{"hidden_size": 320, "n_experts": 32, "hidden_act": "geglu", "router_cosine_scale": 10.0, "norm_eps": 1e-05, "learning_rate": 0.00198, "beta1": 0.9, "max_seq_len": 256}
Below are experts of layer 8 (counted from 0) of a mixture-of-experts language model. Rows are named router (the router's row for the expert), gate (a neuron's input weights, with its number), up (a neuron's input weights, with its number), down (a neuron's output weights, with its number) and show model dimensions 0-159. Each number is 500 + 40 x the weight over its row's rms, rounded and kept within 0 to 999. Numbers have three digits each.
Before each expert's rows: "comes after" lists some tokens at least twice as common just before its tokens as in all text. This comes from a sample of Wikipedia text that the model never trained on. Tokens count by the router's weight.

# expert 12
comes after: " ", "20", "19", "–", " |\n", "0"
router:512513443519437495469507531469535533516532494505556483466450483476540488494519509483459504433532458491479505494613488550478503499529458482480458559515470496492501449540538489497466526480524476462473552535448446456556510452493443490507503540498480487517528641473438548468523535492442452480598452498502496522570536437489447472535530542478511582527529495514491599527519510526459498496566507520536517561534535460503554459490450606553524458512541535499499446458615547470453507508522472
gate0:505543515523486495438477519500512494505540519413512479569520509540544545558390467505483558435524481499503507501542513472510571526482535434489500562461429471498502451596451479512478524501426506483459549452504459516584511599535424481597422573510467474506481531455522539528548453445505463493503472497438502520483573464485506464462488462479473579457497484473538490501523465486475554373472458543500462491524525406481473494536498495483533477475451528551541528505520460460455496455585501
up0:449497513449473477477453488461533556547578498436466393538489543504469569537354514504506518494546474468498504468536439528497513502496525482487541570510511493497437493573489498469487559517457457498368552487501542533522540503553474500514458495473510500485481526446563461522512530467483465483514521512449501554499563420516555452503447555480522530536518439527533471543457483508471530416501497535481506500557512474512431483522552485507475499458436521471570478476542475525522457485530506
down0:489523476425449528401539443494573526538549428536436509557543572529568531477462486450504506450471481483579467449504471523538502474517492512547558598512502472478588454481464441523504480496527536509474559508533521500519458481609478551551467486445489527500468498423515458510571445505482516492502477455485505440480486452485538506409450437501517467553471488442536493504522503493474444525525511517414464498531537396459411498581515444493553569545488475534521519532493545458439472567492493
gate1:533484424444520508496450501498515569452458522455471442531491510449609460504486559538485467488472556504485530573484552437483426606499478484484563475492427502502583489448531475508493437511512439463475533480525546521527567412468510518522497580497436467444505536495515477457499527582459477522518535422417475458578503513543531494482474486485445522419509542475466545531427538560494492537510574477508497476469507537482538454521532566543503447413488485490497500527482565468463469509465440
up1:521481542553504521571510510480467488508519542541501502460461491526470526486507436512505511521462474468519528473575520580532556430503501531470485528501520489507481493623473543484514501519490546502517474467502432516481496495529526474537485445507524582582486452532475556505492510448559492510468495567522512543422555486476475519518548496519484462566556473463512442550510482515524505479496462464485495485521510517499482530470461489442535412565550569426525430483543497531508559515509500
down1:504546477476502578468529493533482519473513510505454472549467542469521586471548485548546514495574491522557515521530544511496560537572453470557525488483563556479481572488516484605508520537526479543504491448488463506478430549414566462515503469578489435561511609512539530489494537516429492507533502510487513506577504584483552537511517455570469469511534510533494466498484460506502413478503468470510524533476484522496455409503551518517503487450511519531490455525473529482472436539486420
gate2:537438490495507497500534537484575549479526461444516508611485492523471495580533508529421544498436461497498512518491512403550526496527498446477474503473480506488444439529542528483457498460516573498451580561467396505535514521494511567477541479523531522514523504526458556570427455473522502574514422491478509537523585525504475549582488543463464484491560529487523533492464398500437490501479494497524472563571538502477555483512534556450521496530551502471480503502480490461451518496558508
up2:511522487481513563501460464469416489488494473525502514516431521470512530451491567527491513446503604515524494422465558549560534509498501555467473495523506538542517488437515512461481509554534542499554532467496440449473537392476451492499502527448503495620475512499498429449552555494429496539511540483553457402500455519514544489477549485502507495522407528414511557523472444473609477497484512497492483428472449542516461485518535484525376532505516432518501454446568485504542530521525534
down2:520514489501502472568495494536473513486498441571515559489494503508501482514519510544435532554394527535498521475461513462454509512531557528496470529550546473564449514543508508502496437478509474522537563474486503477534476495476470479444517531498480546522477420468409443458541466536449436513537552508506536456522461503486498453516568501473458454545465552494496493464553520528517427460515485541517482530562476447523511426422407505539478532480525496488545482495481449567514477472483526

# expert 24
comes after: " |", " ", "\n", "|", "0", ";"
router:521528510500528555445496447443543545468499501530506532541466473527503507531478465446510517541536547513458492453450539489537525573511518475525469535472510464531525527499515587585546500473516548446519490543577530502493580509488468460566519455481505510536534714521475494515518573465492454548576477495559584560557420468554499517489508469440514542457552513478492549486514443513498490505547522466547438470504480532496578538518465513484510450454455512494497498583450540499521504474507449
gate0:567494543557435484482565501466552521480506510516491474559561471453509494465575491501509436494488534501554600490486591487563564559483518455481503451456516442510519481467599450514528504523460565498501496471555465488556514623484495440476507447481464489533507550553466377561503525470494451493497439533543476516586508503457544501467503503406540559507499500536425518404506553555501558475541398508469470533527474553525526469411431529450528457543512466445502519504513503520477546520519510
up0:516434496497520482477572548546443533496510541498496525471502442518514422480577510467466470487540433513565565560522480488512443487531514503507508511524471526519522425571462505509469416477530432516485547536484476482486532485502467522527553524496465480462477514539532462518503451479514511467467555602620506472550555530505534523504498547535525509491493418584490396535480535515493521510493476490539492512499535511477460479461476610474527495534568394490464468538525562541419515399519471
down0:464446547433510468453529451534528465460532549470487488501560482462507547478509543544475472481471523489504508495457480482399542534522466547506454456474465500472479461542469562544524471503552412460524505476445571541530534436509533476476513518504577457469503537491538540535430520553486488522502524541514534504537488569494498503534429406504495485516450587518562502489492427507447469565516473543485534439441560513578498577542512412538519452497464490467516443555444504550570517481428473
gate1:509573494496567460493421501472508487467523444518477525472470515563506459549454439522482528458534508554446476461461539498477484549420497418537526557572548548501537458480488463599441513523461603459566557539490431510572495487518449481575549464499463494489540525480477491565496528477503565493594487515494502478482529550496500459462534516512460556486440556454464501496439514488502504576493472474574464528495528480463443489474461537559518526475523527494545557473545474542488489444551502
up1:476438456612442573515546505430513482481457552521548500477582465462484566442521529483496533566503540509547566560557432520534524436528514536445505478459457489549508502553485520460507467490504473513503419520475531465454477477411572493501454530476492488556506438568491479460526525470536380545406476484482500537447545486458439499518509481511533506546552452499476505563540497489509502485439506563433563521422515488555515512488540484503457462497536453481491474542500500512483550543472526
down1:471506383514484531512600538463507421529554510463487507468485460552470538488478517439530525554518471564553545435537548506467493476449493468505499525493514498524478519507460513498452534479478425467471488513506524499445526478510573494537455523564464573511483534506460500493475441490438534528481477531501647489544507486486444534612504474472506522460540487505399581526506513526460549491552564485537482513459403499547619555537502478473542545507501585583409466573492497406455467545497499
gate2:536541506553565508468524558506544545481528479451547458463457466443557482521480475459490552533482498502551475482502533462482545533453517511549498577515523592451521445490559444546520568483478535472562505486452489481474555586395467440549495591547542477573516577526506498466484473531438500478522477509460452483535451488492479448561441487518480528510464526441502508496510502460455498484534511487610453471490422540526459504516516488472466494499513490555533471556442510491439479487539506
up2:505494453484518549538501581524468501562509551495547514541529501499466446502481502464481473517487479499516528504496563531505594492444558521492490567476455495478520454469463499532560509506480447515592522495452492510492501528480473424549511556527485477521460554448535488435508415624485497572438416518476532505540463492608507451492462530455509499506443510477584591489526536439474490473498506552495442475543439531454507509504530430425520496466432523542461540539436503534488476558475540
down2:544475463466452500449471545510540447578538465436500400495519523439501492537492570490441470515519554472472542444532521494494500549527517511508476522497551554405492439494511451528484541485464531547456493501549471455533496466468423395432470518497546439519511504460521488421502464481463509550508481494476460444434493476488489512505458438622491559563501476492499448539563577471533518497506512484499509531467483492489452524523513516498513462509512453516525449484513580406467446518438573

# expert 8
comes after: " ", " the", "–", " (", "1", "18"
router:469499544496454486446481508447546576511481586488585456501472561509465515519489496531393518488560468519444499531530565611524462535474485536515468551508528451494524529566491483495517543463540443487526542536529481467573581488528551419498505496514535542485487633596499516486458498518474452474503494489513517527535517467562423527494509487439495517447515551490499555504526502538436436505567500541461416568531584556538527510491531508504492457526554544567471443566591535419526544453515447
gate0:474519493546478468556504558562471580468607456539473470543504459486515517586455517480411522509503505487509524506463609510433396396434478559471505549536527447498484515510545460518522507421509461420531531459523499535536521486527512545497567560493512514518434494467495445489438516541442488550466481494493466471497546535437559499492581453491521415511446480495507540467510436525484553561546463436548471541520476592459589471512468537523481512485521524468482526533569490450533561472546551
up0:486454518560480503566513528528464530469534420500516481539501521483484531534517557423531521546551452495552513476414493546501486484481496519463481504521522462481506532497567480482495547499528469489482534459546545511506552498511535515490555481510596508577462507459539498536419510437473460477486446486559510490479457509506542489494604532433517543455495467546526508461496361478492541508549409512535464525544497473466531440478467488523451485566505519488470580535546518412525522515505514
down0:492466514504531421517517501419519552522471531451507469406483528498502482469448570505501451384471533528460461493490587475523542499504517434496503498488495461506525461448535487525523496504460472527508532474450509490499515500468519489424522461500523429491426530466619430460510446547519504446545628437497492494478551502458445516485470520486476509444601496565502472467507527522528509538421543520558469455505517490559488462499560521552533466498447535523558511460490516495488557489516521
gate1:497477509484504515521525469579543549486413456483603491444491430491484546509540504471599486494522501519544565580519483482443476513552532504551418521537560528539535440557567564505467494515517458484458472515455468547504447498513466453516516500439544409530470597528474504504542496486561415459517518534488412534477450484464451525416474525541526560485501539533496543500479571472460499519456468532467491492432541520499461447523469512503465492518552586511508431517528433476551573471558479
up1:564569534468589560446518535446461490450526474540529513532473574486497517410496542502509504464476562477464517466432562487475444515458424460528467506466460436485454523545498518445479523509461597422524432560502594553575490510494465501492527487477524524462487535495464530561464512509548495520537496556497498456508577454486505478596424440473528515593484554484466480477550537501429496580518540515512510499563524569550493529445507544526560549497509458478502495545486513459502539496449429
down1:491448511599470509475547535576504574530511557480415461475423517505575455479502523492470490534554442494550434519530565415580373442460488483471553515472493498498563412471503492474490552511494453489536522450484469447471515464515494467489528530560546489439532530503537475445479456565473542498508466450449512524526551540461469513477519484559493452539544500523529558475466555506481487506475528502551524465484503459497571452495527436488446438454477572556493477562479499460446478509516543
gate2:483549552480482528590486467530411552529520432522516524553439517492522489483452599500477521463509484485451479474446573479525554535496505425464469530490441548456473428513522540511535520501533507494492441452503555415493512457476454540516522567450566526549455529482465519516449482488467514466476486567461491451483560512572432470524522462455528491493506488485526537454551473510544562528479430422518459488548497409472536511496488508501492496508492525538424483491543486489508500494499498
up2:496575532472502538493483531483494561549475477485455499436454488522486511478507482520499522508557551509497541480530471442441500474458521501522508543450531483497431494455515514505427465512503530469469514432431584457390462518464463560485450476517519408588532468547502469494536495436499574476473422488531514547544445510535421570470456500527519541467446493508554540535502545539466514526480430561521455439434523517573541504474466447469493526499484566532498464560527498544521388488461513
down2:484520569580532555497463457516512526525506496504547475471511444493496503469514527474445569530476420483459520565470467557533520425469529493498511543488446471557533532528595504482502556501484494485572468455461506525461516487508536504466473466473551527517527569449464485478491492549444544458572475446496560516494434489538533498463579508545506466509452532485481519449523417468524506515534540560391474494515538412413546526513461458519433509478493463516575543481506493531507482533458519

# expert 13
comes after: " ", ".\n\n", "==", "==="
router:491500522540467484508492534509495487426516557437558507481445491533488565558436509484443484516559480532491514429528546608561519512465514475496518592508482521517535427501483494514486492470515543439490513426499441444503503455469474437577446483511533525555456539516448532513533525532461492550479468459591482480514536508553511502545510462454495494526520505495452528536559469507472460513508527485551472607521493498499485517461518548492495418524527494567424487510482515495391576501561435
gate0:436566507504498492507550415530450454492442445452516509445464459529511532504446507506520487466472458518429488468519553513537540478526504467520508569499480549456481487537574472510454545506581461491482526452525531435380475511449443476531504523423522473479492519467558520498534526492440495459497463495458531481504508414468513474505518404504442541486526550498457464492501482494476445552501510458507474514493457473511500532460479482535549533504476486560547430513500548475512554508489454
up0:481471492477536472496557502536468481476425499462506445443479478490528511478530479511532487469431485541565572496526527547500528590475503429539469550439433445495487497506606476529529463511516438536477553454520502434480499535529394439551478513442512414460515521556551484502501473493501510519522445496573515499504539515540455489514574475531498537500467511507490515519508468538579451466527522543464510521574502435516498448559523544549478518454492479532480455557481538454486491548484485
down0:519483504443525524472451450487504486508534427481481526496557453472523505507488498532498519493491505509492511509507444519492514511429457468509526448442456455517549476537554481454518486469472502495567439376504507464534495503455458553560484511485472443496484425451512448480529466470532476561553530498468488517463498487515461474541478540480437521547494571509480516488563594484522480486483471636493523476503400517532491490468491481520530496520520462520493511601482523442446523602509501
gate1:488500471527530545502505519468516426492538509448476455558530543468531541514491499478429532443441526548455442492490491499459525539437492390485502496492502462530561518470551541481519521476518499474520503423464456564493458505496488534479430569480449532502466484494502528485475498515507511477456536511510560498451504554515499443468516496454507495503531480556428468518529566526452471538473453478516448563527475454508505477443514485471499466504493507474482512453475568494527542432521497
up1:503484552544540477560523418463480520484479430572548555481456466474470458469526432465545514476483527577492474496526526509536457504478498473526519487530459499527420437530520480505493494479553537474516472392488552440476431537544501507568551522440533488488457479528537507609557474507478518475525460571487487567451475462485547475518456513500427537450468504445497472517476435520455513521483425567530495473511523467443521577501478543471463476462486529466482541489533445502509527556554446
down1:478525492465454430421453466536584542486487500486530469522482460507446532491541465528429545509488530476581476570453502478494587460557555567571475464514504470556491481530521513506499500439469512559449489525476508501530524431456562517581472535534505478508458481455495506493417503457537496512498425501445531504457518475466549462560430519517506413562558488421544524526490457535563460495582546527405519522457513577486483475533437511508546473473509503486485454522402522510552456495517592
gate2:500531558471513446588452474534482479528540460480528478464453511573452446525483530485490522468483548519444567495455570436528495484429495539555450504452436485516495490488476520485465447483520432577539426450458541487517525508474502497528532520544585511509507539597452485511471448577470469509502511467568523462558530524527528473479486502398458513526544513514457513490584467573495480559505509494506517467468572550517462456568443467503518556513473534516473503482553533511467473471537443
up2:490496442432465514554557428484465505505523526549509596473486502523483450522450466518473529508499455616417466473532593506533527466506492470427503410450514518521473517494480478508505559408432508489503436488476521410507513475461484461576562503447514530472456493519528509450511529544496581525505449534414415484396662460475467520551489481531510451559486545524495504523500471489525547494561526502509482497540463525562466508500445539595591483463529533447574528559497483564476491550528510
down2:483498529528556528526527529543530479536523439484504501543535495561488482530479417444489499419500486536527506516491497491525564535465452547520440504540544542501505548536467430524478419517508544489517598485473546502494467493567522515508539442561503472430490504502436525504450501545526488541485512530529469509469583513550518513464549470493521430502520489476586468554601564532538496520445495442540469539477557489471476519530463469492473462476481485502454493526500498510517489470571496